Experts of a small language model.
Size: 9 layers, width 448, vocabulary 32000, 69.3M parameters.
Experts: 96 experts in each of 6 layers, 48 GeGLU neurons an expert, 8 picks a token.
Training: a variant of Muon for the experts, 523M tokens, 3988 steps.
Below are experts of layer 3 (counted from 0) of a mixture-of-experts language model. Rows are named router (the router's row for the expert), gate (a neuron's input weights, with its number), up (a neuron's input weights, with its number), down (a neuron's output weights, with its number) and show model dimensions 128-191. Each number is 500 + 50 x the weight over its row's rms, rounded and kept within 0 to 999. Numbers have three digits each.
After each expert's rows: a language model's description of what the expert responds to; "comes after" lists some tokens at least twice as common just before its tokens as in all text. This comes from a sample of Wikipedia text that the model never trained on. Tokens count by the router's weight.

# expert 55
router:439446495614551460466499504469556423453510511571496465512538528468507482584516475463461409429501430528558533432468503473614476566460491533450548420566593637431461462548483511574457493470522435
gate0:502455535561628352453565463481526493477538479617572509550460613565554464493519546435540568509480429464524522541504448547553474487481450528464437502399547600461510556517531456589490464438528384
up0:591518531532475539536532515544445551462467512508428486496428557553520462490507532543450527510551424476450504491604454471453468508512567469522440466570565516470437499505608481443455546494514509
down0:500577519549392552573359472437485527548599456477457506450525534429544473457583577540526522502458548513558495511449600585445554576505567582454520425427487524517519507562545513429556549503412580
gate1:458485456400551610513524484430459425461631482479499546470480593467455452514482536522434468537476443448444567472489583476574465534475504532537497542473520432480479451472473424515444539510534478
up1:468448491448559484525624532530513414453612545438413548521436553524461444584529507537467476519433510612507532494463539564538521530527490560534532489477461443499560518449503446499482487524523482
down1:425478466495538561495475504590445462408536601555450553377447383491457513470473506531443508503508490449478476416515488544547475588428436510449449495579555432463519599492590614495507623552474626
gate2:417555517533516484388518446502455529446535406549443505488539455447530454582498528539444455494500425549573428515469457519524488567443509486521496416500547618510466554545440491580463486461593487
up2:532530604505475451472501488488523416467473481533521493523473450437516539525569437512470384456433531498585551457479506453476487515506453467475497418581555582513534464502454407503533529513562490
down2:570472491435516463473597506433425499434456544475567533474538582533527423477485462463573572474608570448420526440514530526504444358454526473565515528422561504461436502479510525501517394509535603
gate3:500553525478430582532456481456502493560410528563511554485541498497523514545445525426532532435403528579643459522545417493518497436488525464516553462579474408424512550449523514499485582529472495
up3:479365459473607543380537416494478404487540479473505512481506428481488485583493476494413558516523502493516559529419522468469558500481517526521563474427524538478519424507582487451597582594569542
down3:559561449492506561446591540500537478506526469508516404354392482567517610473518493349504435514418513545493450401484438485391569447431501558516458498508406522487474528421523454437477542486454532
gate4:519476479548599464507483501440467573461445543516429476506469495523484531512589545347432459449499513486518562430443443552592439541424495538460541527568495611546527496509497472566459432524530443
up4:433454488497480534510486460504449533466500533454478500457425495496528504403502471571527488456390495469411429565477535513493555405551485476500488481494469529488468473493492562552560457572505397
down4:443522576536445493571497593407487540505516565492611489547590440455527514501504457528580533512510499519498543450469547519390477434472469482565452561551500454511519454473496494464555480494515560
gate5:474567455412449498491478605494484492539469527510516404473535515419511489408461485508459476473547457605463492552417509523537485472522485458477506424521546507479464609501485558471518552612604465
up5:489469514534532503406506536444511552574545521535400564541508386515464458491577444515512505540473480508503505461461440436558430530386410546592462519560466573438514519513521567506463461429505439
down5:583458464519526570490553569518484484580516530544479463475513585484531453486594438525476432478448452528478537496433476501542562401543540522482533415475482519471362471534450450582524426483485388
gate6:510537477461562665556462476486472421531534464573453534448644464523494562550531551473472459448469512552527529500498434428501563523447473530449495460538478575483491434541543488452501508482448480
up6:473551503539493492519517468520571564497475529484577541494546426516606481446466476511503483494516510531583542534524593545477587524466365589556523499407441443528539532540451487460556486370503477
down6:510429450529508522401513606407493525383437496561481458498471530491526471554460559508475423540500569377400594469491487502533467475539455434541590531535485514419468490499526525483580520581409405
It responds to: Clause connectives. Conjunctions introducing clauses in expository or mathematical prose, such as that after easy to see, such as, which, because.
comes after: ",", ".", " that", " not", " \"", " but"

# expert 59
router:500438478518523440397521520436485502491527538515471455419436551467587426549522496461518494497424492487540512422436423452523522460447548430459543457543446545435408562575501503536456475533575469
gate0:491374528467427508438422573467510536496473554467620447497427521542546469522471476488447509510521486503471494532502561538500494480536429511377502530495443500403463494509623612461586581495490591
up0:519507476453507457480510505527501494499566531536449488504473493554449563472475589476567478498517567488471484428527470500521537455457445534567498439504543419497455505397426506622441501480462471
down0:488490471545473533433435535433505404564428428444497463546479446498453482423430552528476530542574528450508516519543509603403634467565534541487447416504479506455494514528481578584482455553548531
gate1:572477447506575478492469526395496562479469475463562472576520530515486596613466582469497482469474534460550393495558495424485472525449518475480542492475572609432534516546485449525478495542479499
up1:411517440529512555434518530525452439444534449448518596531534578501514456619512487464534545497499485494510427508508444490539509458435456474526565588427456521375574492485564528589437433588398546
down1:606382481418411472621442530450525497520495545474397540401459451414524550440625530499510494523500544538527452452540539444528504426626543526497496487556511464553485441453531477567411488563511445
gate2:517472498517479641512513486521417481570422463482511510453422515529528538564544474531476524587396493459505580442462498535576426455390490450499516472528582537515412519566535495546523438568487442
up2:522534411580468506460470472556462549512523528502465563571473493424483448476441545466567538500485396490581500499488476605554532449488529499501458378418519508555463495400532561529490422448507485
down2:561517427489520461584471540499442486523475571459559561570532524466592504471542494450514466500545485508474484498416521437556475445495467604554456500435505405458487486511487539517505511508475559
gate3:521471500531547540473524449372538513443585557538509498478523452513528388453420525502519522493450418538542514474612486493551505477446568466509545595497449570478426565489428560417522457439562416
up3:495473501464499424544441618577474492517441467452568545546455509452451556510531465493502545555580508588511572515429469529507431495523447475563439401532535431585545498539523519564513477541485479
down3:520431412455512498439474535453468427518491446508525484540439518473501411506511537534479494525556504528465514569473493491661347521355559649531561491542519445559460502496558518500413506459493428
gate4:525474526549511455595552527479508511593505586529602474494523517562582481437524422531485476488513465456453421471518456474488436498481501462512490517457566481485489514390451498436433439577602468
up4:496500447433421574476396448567513462441465446540424545483521572522497464567485542467499504438425483497605503471509565455488521518527580553515496501541532514525483482551567482539586458503550490
down4:455503480534551535495490423553430485612433547531470499527565479484423513428495459488423505559482505549522402377565498619480448477414503505515535520549534471507439443493452526443608448500518455
gate5:494424491516491524466452518500567519465453543611444431464601502538497504528487463527524416427510445579526533488456480456536541473508469491432551525528475550591472476538554542514449511586442484
up5:501599498544489498449518461532505439495582503433580552482506443451553518420548439496517426478537525432465497516481533469431505602451412457465497518578541568443583520500485480595599526549559557
down5:510464552393557467442485559493505538517434606478414504563450544539424527464474562549468611467501480473480539577580478462517492587491481527556509465546506466517512536446504538443426442470537473
gate6:433493522549535421467570519491459500436553517480559422583494497477568568579455464594558421528461547425518608523410463391589466550560410434512538479474539436496505549511480460544475559512502476
up6:478478458556493460441545511548490612483567526450478436464489464503563509376471582490497505483471538462493555438549434376512455456530462430456526513473476450505530548517478431503390401505516517
down6:486520481485435482436447537456520574495548605473513447565482412486526480481565516553517458461542464553460436519530454554502488537607459480439602458523578396412528556473488485499544554506488451
It responds to: Periods, taxonomy lines. Sentence-ending periods and line breaks after them, year and number fragments, and Species lines in taxonomy lists.
comes after: ".", "\n", " =", "==", " ==", "==="

# expert 1
router:493485445547553417465504433397564468455417593510573515555537591488530480511534479509519375437501506433592549424501477478551502523458412436512536408623471514444508511433422467616480432583466502
gate0:593417474410524536492444526471454555515500491488526543520538650551468417479470451480539432398494492531563514572415524496487528528558469560408387461534413461439513509532434561508506525565453602
up0:540497478534494550453513529525445500517527479563486549540454583610433466437448436530565459504534478434516542522420467478519463551517526590459427497524488502408502535475443579479442520535480608
down0:525445546534602487529504363521455505489506483590505483453516488525540542553529548527459606475416503507507451537470569570540549509588630481446483497531440500552561532494400474474522571392453549
gate1:494503509428498531486507511423562396421567527485580409450500476495592530497410494551563511456524506418417555435505604541485518472513457469508433475441451503472452473547506468492513447451502502
up1:516513512526507557529425415495489507456430467550442447573450471518553502458480420377513448492505568379407456532502465511474509449438485553543489455583530531486481563543516442555602443601543507
down1:474625462569552529496509550459532550417597500496477525493527481435569417538461576459619543617548560501518487508346495439439449572618523550394452512578530568484503530419558488491415520451476507
gate2:426542494532465496507486533388511442491538505553636460511448501522513521542529543577453574485447439520546590510542527547531506517580549481478497508486521533511571461499476493487454425575540542
up2:410586491464426451440415561448496433538514541528560513548500483532568449444554568566517475528418460533510494512495461470510562504551505488439550492532497476472591536446553439545465462579454465
down2:422572540493478473484599548477536483483421417472538539557478355439486524480398514512537558458466565503489528518447469461603445494421489510434517531483484495450464504492455524464565610509468532
gate3:528559491472495505497484548444436527476495488479541473491533524547449422485591453444474441471410586480536423381624445585499529569466473514511549463438542474492517542411429458520495456571508503
up3:459437536470412393426487490501404438561465462561560479486561542452541580474433495538449469516601460548491504529448512522578476540534595491548515486540450603582440523572516486481530487517505513
down3:425556439474562474451516455594533507478525520539521432477563422523449454510420577508557470491468573439498535482541511499403538506406493555532494407527410501396576448418438546550477450483494491
gate4:501486525544552490508562438455453498434517490499478498462573628446571577536519498584594449444501487477575485537438530551551419556441419441521507490455477489512493473493455659553551495547503568
up4:486505501578492453517560452523517540505459423495435476487615519451456461468478526561581506449514473524546437540522517506512457502537408473466524566492510486529513404530479556470596492571464467
down4:506538445586478449536563485563438457508527441470474490476478504430556492515421433518461546416487459491477476491482491454424525563442517503459463504510427424564533530495560478474567443530515547
gate5:526575445501505505528520452569503535587443454538551557605475479504465532562532443577553431446540627469521464468486518490461571392503447499554616477518629557460452565582516509441379459445592508
up5:453421594448376541451440549495611439416521495477415528414445547519489470390499452454483465540435449489483476434505511519516510517542513432480454597484374523454571379398559524554623537524473537
down5:608551510600473554544508482479443480554512535484577465501456445524447474526561478533469445475514492520501464470488412468529513593630532515465482556534491552453460554549534459443374558547556493
gate6:439541466466403447399607599418518481524444466505509542510508430479573535584558436434433477506515527523587484542562487572532431510459526577371454573489562504530485539435612417504521472518477508
up6:502522497506550522478458455534493385455475529471426465574537481422430457493463453410550602450626583458521507500567477481467611460585536434472573455453456447500566404573495534497445570426535511
down6:505477448466589583527539537464503450470419522568519609549560594462560566476501478514499480400584506473545500431426507525474453500468522557521486408563547446576479457494481446484418472582533465
It responds to: Word-start letters, symbols. First letters or short pieces starting names and foreign words after brackets or slashes, such as N, S, Ka, plus dashes and grid codes.
comes after: " (", "-", " ", " \"", "/", "("

# expert 42
router:484389448487483444477539493448452437467459516475599489478488606469483442532470467561443479413532496499493466465576525518578479489490413525454462459595515589472487512471487482445441498542507497
gate0:504542424527424493505550474538573461643444586543588533545451446525473388439553448468613434535510430456541408517482423507448473510582468480522447541538448531507487486538549556470434550472510400
up0:462479482562484562548491452526563457571559509441518438520450537476476542480491487548487547450473422493462547480590527414448543521489506514534435517475479512508508387489589502375556509524478491
down0:381425568575478525483507395500493522572544551595435471473496487375438436495437451614549430465553396498526354434563511590434501446533459528513452493564478544498570452522452597412530507439543605
gate1:462627550436477500563505508506439457518502480523497422559487589478569463547554497587511418436490512523528532472509503387421493506541472530509506454541507499396513505560508546437496489578460525
up1:566495425479525463487517496497496506480546421504504526505516538449586569445392494554476477466512560562620535566577587489427470557390485551474494481578515547455517450579521498504500527601509599
down1:488559521492575538485440509502495585552581578436518507529512487411607565560425545531526486663505444483544422491431457612480547495447505499469481420532539486544489507454491567469472502469502494
gate2:411525440439518560549510431534534458493476549400455439487524546459497521579429583570507540514483478499546560438471542447483521514471476550490466489542509514326528572392520451580615588524556418
up2:479540539525534552471456486533410421468534483528534464551474525383528535555503480623520480558430521496471546563538501424575532539499556505496503470492497541416563522424503527547570485458548505
down2:510453463468447561448484464565504483470437582456512489436556556390498553525548467463410585521519478431510449523590524554512513567489414502530538427556538544523432455520531518517497423497550479
gate3:477511512447538490515441574525483443441469509492525587453464483549532504514550467570559496380508495573470565537582485496518434411545572391499515465529663509492587493485580566451440482575468550
up3:596512503472477547463562450502585562510538496439410471438522437468489513452534531388472537638426490531547527513501560524508575471552550511500481526479375494543464478520407464486534530475520431
down3:453519363571442619522462460510569605536505604421491487517472553410552496445522519573444485558533495501517484479475420488481466560432490529517512509588579468470528426507551579510426521446509459
gate4:464473577490482554464529432482424533472545563591424529546479529486410480423487515444554528496458499567451553400567543532513472570482519559560598533623510487487517480482560476533592496539548539
up4:529499475500501538531556463468496512466542473566480489463532546555472553466482485544530445507460463488517513500512487430503493515454551522525516538500459543418445513502522495484542466437539558
down4:546564448462467491598515475451524530500541483428496574522542442428585536442540509441504557454442531596537508398466473509506478509406517531536367408444559443494541582555509467461488569474591420
gate5:528456595479562535534533554461532482542544625547518477536451401398540485418469518548480496545468554486536460480490502574646548464512523586512474455576485555505529558463512471441542501513550433
up5:456483403532454440579540555459473486594502560473530486471535472545516516564560551459564495445527445428522534504435508485468457425531453428518569473430430481481499444475537551525542504472502458
down5:479438544466475553450553478547470534451520527494582410533465484418487520572510434406468450458490545421514510444506529496461482523513478548465510464480457576542562555587424541558602562413532523
gate6:515404471477519490512511448536445545529429540537534482491512576475579564417395487503502452455512484479582587561433543471475533530492449523589520461562566567484442544601470600529546520492461529
up6:496531585486560393423521544426541461471529562474482540506490446520427499537623505485483491550456513494440501450528406450506506553525550458441453479476450462509532527518529459387524437453498484
down6:505436532613478446470487528537445476417546460497427476502449502547488540542437519351497516514494513540495541469520446509578365525500543526513508514499486475463459544526416550532433493527535451
It responds to: Money and numbers. Dollar signs after US, digits in amounts and table cells, and first names after titles, as in US$22 million, Chancellor Friedrich.
comes after: " |", ":", " L", " H", " /", " R"

# expert 63
router:493424507527512379467491424430438480508490562512541477489506612551521573526522494528415408483484494466517521517507465457619606531548529429486451364469469504507507575563444538522500385543527513
gate0:477439479493556545530503410432613348433531521561458480459537468464478583475459462443499542551520521536481576533517554517512488510546565425572506494440443553486500388436547488606476487488490527
up0:505574556551487520549565473497433450532411549580515541516543444582486577478485534467514552513550473499563530453555538471510582535563501503560520506481467468491588559528454573479535578483440402
down0:525559506523429495558459548461553458609562440528488542487522567460463526476589597432485485368544482520493488525494477479532490434508489424581561501495419593570507501558447549462514548434560477
gate1:518476514485419423544412487504478448467488556544377438565536463498589512492499504480499464508441499569491479616483571523538553422476538543550544548555441487547575468556498556541585452519420437
up1:413478471412463481463570570547532424476447504435476502496500501563454464442457440427498493487508592477517616427554398515478518455507533429590532490542466553538516546511555458465531486523493594
down1:533506476541553462544487617494434593523510509483508447483535488526538501592482565537487462489553581425491530540477488451415472497572496513545535456420464462474506525479530533627538486457491454
gate2:473491477560434487522443517555522496537434516575524566441519460420606381512559464504387524574549428524543494543435477469518557485499526601507484505496498471470498577427500667498530533519460509
up2:541462486484463406582473510417517524569390458525524464520436404434547453549503498525468473503556478487520526464531485503503523482473560470495497519367508456489516439416552605401453516465566473
down2:357509526617454505474439400522472446384534493528587501492524478489491576581496451483446454515480495580532467507480539509544514546503473471437514478448506440473503486493555457520557511520564465
gate3:553482503511582455535524559528568601484559564576519592571545473510536467509446562466369472485493378454470555497480505412485466528411440397516448455484544508455536484566422405499491475566524475
up3:548517417498431453513439459427414509536495451574403571430513516471514468560528456545476430517468499480521542411490527489450527547520515465463487524490504497514540569533432528440449545635550501
down3:482489574517446581468571512556450616489476513515521467490458486435622470624580450390445572571522545503512480454481465431518540521493509542547599469581510562525555619580508457534480511431471476
gate4:572516471514511468455490404541543524538487508493500548551535467454444481518529422478524515579514525436592517590504381465479497382534487467503484448520429554546494527531431495528423430452456533
up4:507498452461491475521548517503469590522553491551453537425571547540503533423531509600432517436484562513416540430617554561494534526457475493512534551501580494486476566501541475554575520506610556
down4:453428620481421455377517475461461456510513571601415520525396461462581485494487594454533435600471458537545497473530493476539567566514549505473551591514562602411521530526616543494507545482506531
gate5:471550405515537562524387523467600527596506566549518559510480527463474409502556545512515465469555498498579537548513473415495566454460605557493513526593489476505450540533503544481475500534464507
up5:514413551523549537489532431477550523532540499493441442518539513457505568483531507513501442558465404476475424464500411497446593453532380465552536457472472515500539510513467452461514469427444551
down5:554490515569423467458495528552582510576540606489486475474503535523358516526531558554532470553436428443480519414496531497495570591525486558386506455452474489428568472541493499598525478467467572
gate6:490474475554531382474455518539475570531560553489514549492494552545521450395591479545539436502514541541515493459449552476498513500621454546506434547571591507456513548541479567448536403490517512
up6:549515523483515538554470554511551559427443601571423486504555530452451557548427473552452545534510432579488426472495577465477492559392493593562504493496445455491621478523509516612531537443541509
down6:515605512496504402610454447493484490472518521503492511526575484481499445523516562514470582446542498588481446475575446516415528467413558563451391504538506456540434485532506425621489570512554523
It responds to: Infobox field labels. Labels and symbols in infoboxes and taxoboxes, such as Location, Country, Species, Total, NOC, coordinate letters N/S/W and BOM marks.
comes after: "-", "|", " (", ":", " •", "/"

# expert 53
router:486450432542503412525437520472438525492489586539538437473432551467461570493498526592465396496519486511592541497508468514595518565433469537545545472471509620513502608514492572548464520549479474
gate0:464459421508471477544424489612502479459485426539479449519444517519418421442531535487477500481523494437545628522400578448544522452460448572487424449399509576461491486537416456510479411407512402
up0:465490469462489471568484567548521467501445503615461528489587455528421460540468451538492390590571391488671547544463505487471473483490490398509390491465480548485445545435464468584457528400539474
down0:509510548445536431537491547557491418471372420494522515449491541580478556449486458530516447466502545385534443492569478480497460422473424554508529484482499431493558476408578526502531462568509502
gate1:450551530546486512482554490468495582477538599544499493511504485527559550510500484457519423526454513514537565521504511506514587518486532499491483563465619495513487455509559501609517533500461418
up1:429563496471546516522558518485451557418540589506513521462468430514532550490519521460597542489504458493559552489468464439483517480445441426489517560578469506519498490559559518510461449447577483
down1:469478532552563482566556461380472501513513575574422463464397530414541422592586447459510532540463502448482565475435494503546443528481542410513592559437563462453563452454542408476484462489552490
gate2:505513529405593514479506431460369637543410593495585436517470466532504553502501408486592467474518490528587420461491462579602520578452493453521580483495499448530593555475442536527466467554460538
up2:527470412385447599566535573487515506506527464418501573438448568410423473466544467565545458493539452499542448522495562592423440437521547417422498500429478453520532547510578464491482538565516488
down2:452470527492557539578483532512464533542577475474492450498512638506531533464498454538467569555479470399483491592518567387480555515467459583429516481456530410424449463558529485508474577386488527
gate3:539490528487526517566482485432506447532566563559564454425402520505535537514504492456533488459510477498439521535496501542610490472433431438443587436517431489415475490424484460603511472580449412
up3:588415442451569483528491506555513538376513481481467496533552430545485489537478505501454570526503455549495466464525466486451523429539590483617486453546540517470435437561526567462515496529572475
down3:506464461548542549530545455416510556483446452544489627473596621564404425431471578473447468546579585508444569442421492599479546512497518476464471453460418480485427409530483380505449490516468394
gate4:518525420555478504449400452449546534593458478536463419527525509467496455590435439555567512562455467480522544528502543482472474492501511477494484441423544524454496480522479559445419485491432526
up4:566484443552543563469529518536511493566554471541525589565519402544538455549552464442485596566465552502509473558567556477569532492488480513560508439477395413519484402455438550530387561425445445
down4:526595518505569457414510493514462604476486507478532573409507424521478423486485501566512461546526351415452549496462513523449470474485503512504534528540428387491434520423510548492465522489520540
gate5:529446456530524422458499527537438534506465496470486527435426558405521510551525440523468482542354521391470485530550552506486445535513562445462480465471494526455453615423469535532507529489489414
up5:474523539479533581590515547455471422483511490600503445517487555594512514545427540377474521499581401503508545556503441537434635553488512516482516510514494446503584506519544504532433545521494544
down5:544469581559512580511481510562520589428424579458469515542519575545553487545507492431524521458480488536478487587480583556489417482488519549421457463592568481537458543445499514458503538621524585
gate6:476412512524492574588588471502479487464507477525444479460434548533512395504529501551563529512466535506550557425418603506477551463440488488553433547364402446475555477476508492527401468528567418
up6:464552469476508484405538506510500537562465511487478517601474578492433516489551495486466614515537563535611439441450553513544570613454459506523501560428489423577481522411440540495487417466549463
down6:587493446470492549557508516473384512489445515569442526456512436490416597580534399486493555486538507517506579521497528453518501438504501475483502460506440525459493405586476507456533471534501550
It responds to: Pronouns, mid-sentence words. Pronouns and determiners like its, it, she, the, and ordinary nouns, verbs and adjectives within descriptive prose, such as bow, transferred, fixed.
comes after: ".", " with", " at", " a", " and", " by"

# expert 20
router:550462488490546467439533484492545467495561474551468466430501586493452457469513515608418452437494555466425640463426516473498553563506545412534488448513482552465545484505459477635445474537615487
gate0:535419452515544503472467434434473476475378506530499529560524462548453467556576586517502391480483454412525561504520432521532498548403548435527490609557521494511483441450553466591497568641524470
up0:559517493486468511504482485434532612478402442506559500535450471385460625480362588521394496437573476567423516572484530517485452545548552552430457419508405523531504499574458540393472400554516454
down0:434554510539526539477554595546556568413533504452495515550508526620566525442566431547488471562481471460479515439503444483423458505522418511527551497515523545468541454552460452542552571509540524
gate1:485513590503561412541511487426486501521515509434567418546493510475515522513521553535533495489517441472493552448488538602496543486516438535509452532504508428458591485600553431519435478586530594
up1:514530485498466525592537462514456589471483505400510569497601615483467399517514475459517457464550527471523433428549376523543510436549485526498491523613560457464513407501471491525488515570503506
down1:433565421539563506450452494490551485498515456429477546578558393539478566535528570472536551447532426482454493421456475422532557496563568492501459471463420484495511369472472636465530530411424507
gate2:584404493433483569498463471390567506511580453531521440511475599553471449541471459600583482428522577616579543553529521491456463436468501449563499432463502541478595515584536503596480415530557488
up2:479522554457464398508545371509501571517489485560488461522559484488469502486486490406422557531462448450480473473428490464604537533568554406564419457548588482594530474494503472480557471515517523
down2:503459470454602509498489440493500573484551510432530534458552459538516487427539483542529554499527405542465479491481484485491422436410460524421508576486402533420519486539595376478513454504554465
gate3:593524437423491517573356483426533460487453466534416495485486460469510495403545383506499428510520594517592450532550445562592499517547460571479503534584504495433438551393533584498466432524435535
up3:522512483492487470382497528501434429435640491438512527483492484651529461481522516422498556556547508554467504519594448452428470451523483399397486513418503468492491421540426543493537580511502519
down3:484613339423484442682508460468519502521510524552485566608437442469540466533361471427514493517516456451554464539534551467548509501541426501435408428513536502564544479548440522468580503463518454
gate4:478475500585590461468492481476528432479564502511513454567504484461548460563510544504457389384470531441525571503430566549495457556509477606495510507565563534503479505560422496525475515549529582
up4:524421417454465505429478591519515492418419477421451556503461472579437481445577513517510559591559400526404396607519496478484511402466497445448499515518427509441481478511519533417515457455435403
down4:594519484384488502541457442506561589489508499501590501496542397400504531535445554549485455529479504555478487535439516491489392508552535496480526513508578500494505477524463501548523434487498475
gate5:576563420513489435497481489579488504433527521459481621597452402442417564453403467521493505600558482497558438416467447494399423471505422487514585413565438525507428535510460485540471522495531512
up5:515575539477516541496523412489441471474443444529566530500464449527502558478525486445375549533590566490513474529476523439546505562434441416432463492494582468540567466512364568529429560467429454
down5:596460477488498447494471491516496549569455575451438546442537526544541630575530496500501533532451442534493468589530475505479427589549519540450518467555447483536559434508593493512408488591515469
gate6:412497491467587546493469483479563523449505530500526567553483518415489505537368469396498407494550473476545549459535624453553451465540421539567484489429485479401427484433513577460404557512420471
up6:442467473499522501513463468488552428354613530514530540512538424444489462525469518420361458476509470393473573507527572403477455539580474474595422520489492467534503550483468476526464481448523540
down6:408566499517435578482606430537572514485399505463454507462531527537450541478483490501530463500553457515653397494515542486564453510584448534465564519458464532498454482472483555643497460513436463
It responds to: Line breaks, heading marks. Paragraph line breaks after a sentence ends, section-heading equals signs, and apostrophes and closing brackets, as in ===Women's marathon===.
comes after: "\n", ".", " |", "==", " ==", "==="

# expert 3
router:498417496496493431519480553445474443470549536625531421511391566458513490532588548594537422530458409474499520456549527507534560496483422509543508435470526564443548526420429573508413485544464486
gate0:473491489519442496532533511521436396471492441444486458598462575445483572561461486514441471447492603491517526546487521430435490508482540465564598475546397525508489573462469544470518454595566514
up0:508498537484464443476558444554465426456470435465453521558476485474572531501486518541476500461485606452385540515489547477526513528447483474502517478536445528540450563402498477439500511518497556
down0:475460526453550440501498466474454397508462557482512433449601521480472486549449454480476507495423527507517415572589511522517502519477486472591509534513557455519519434494508510478549627535491541
gate1:518426473491470484423548427553402497484614486484526468491586525527497485476555541388388485495408556539379430496604365449519518497503552542440543492537545461453562629524456443532528435559478462
up1:500561463468375549435485473495472479419531471557497442509550558536538605467458492531580424433502503455496504465575523528638507567459509409489560595510575510409569570568459505476524470514494440
down1:507534620471579536413485475540392483489506411559509477494468525490526491585528462464545576502508524471563527446582514547533521483413491536474330471558507508456480515460555523505505448532422429
gate2:541537455521485489510513511423459482557396460441571530583490483538511508493500474622509491505501530413524486517468501479474556459568411512439514474549460408463583487526481533480515557536483483
up2:522428416507525497542559446461516518544479542440447524465502447475451455568491475442531436512496504496543474433484437534455532492371555495572483488458391532499555576467436506514525563431577485
down2:556439520459454542383582517476497486542441548505468524484536493441523418483435480473519481505518469505548505387470555455502460502492438491462540572544535575438501444466528506447610481437594497
gate3:443519468584522511604492505450550488509564508513475431575535435489547579407553582575497451458520410574556527450538428527433517544518520464530486454514499504371502461413533437566352423612514442
up3:497451604460444551429505512484562494557530428469491510454501494553479478488419429432579645509515540485481496589429573480562545541459487527491530492421498518591483470614556518398653542453571525
down3:501426475574489521494570508432546583508553458510488531549453446508590425473500534481491637589581457539467436461619558458460468595542518556505492547562506479414519514500511588514520497535540457
gate4:556465477522496503469451525395389525478564568550559461497529467463559489515595523519501458486493575505517461515519616499525453578489478461638485421461546514490547500502473521559483421484547501
up4:477446535452519536486468562471441530514569550528409508537548534507443451522533488610446520454525503469481508593485546540475485493465492498600503454470589497502564480448490517491518461437494541
down4:501517492489515557485474524520498544477470483486371489381549543518507511518442583490545545522465527428536438596428428570535553458465538529429537543405528533573451517484450533451546492564516567
gate5:466531632527497553557555452386509585573521554559547491456578493508594563433500516544553530580566392548457469422573508521537497469528521569481554458521483545426533418463517516538549518576559424
up5:454538540420556595513577445460478602546478431617468519473460474521520585483570511549487606465574468524496564400534460527487519484535505565442520522517561504468559494524536575525496528472547485
down5:532514478494543518544474560599427468499448455493426549454474549517503615454506511493602458613505547523452477430543483475484643462549545562492546576449491486516488467482440450530434459516431390
gate6:435528508500564385584552536445549549509495481396489502481457471454542417591591497562507523591446419523531567563413597456433577447490464451565539530478498578470517520510534569548484429501499473
up6:470513563447497529481416504530523458466475448534467526483520483608510522418430399505494457437540580458473453460524430520586431562474494437508494455523459533461554540485501449439453574509464491
down6:596514441492521505499438502422485435563443566493427478493469449466618575427490457591463555486503461506478585507528467597516423484523449466530544494461591518520478514580562560501573536587513481
It responds to: Numbers in statistical tables. Numeric cells and sign tokens in census, election and ranking tables, such as 16, 98.5, +1.2, and "About" before census percentages.
comes after: " |", "|", " ", " 1", " 2", ";"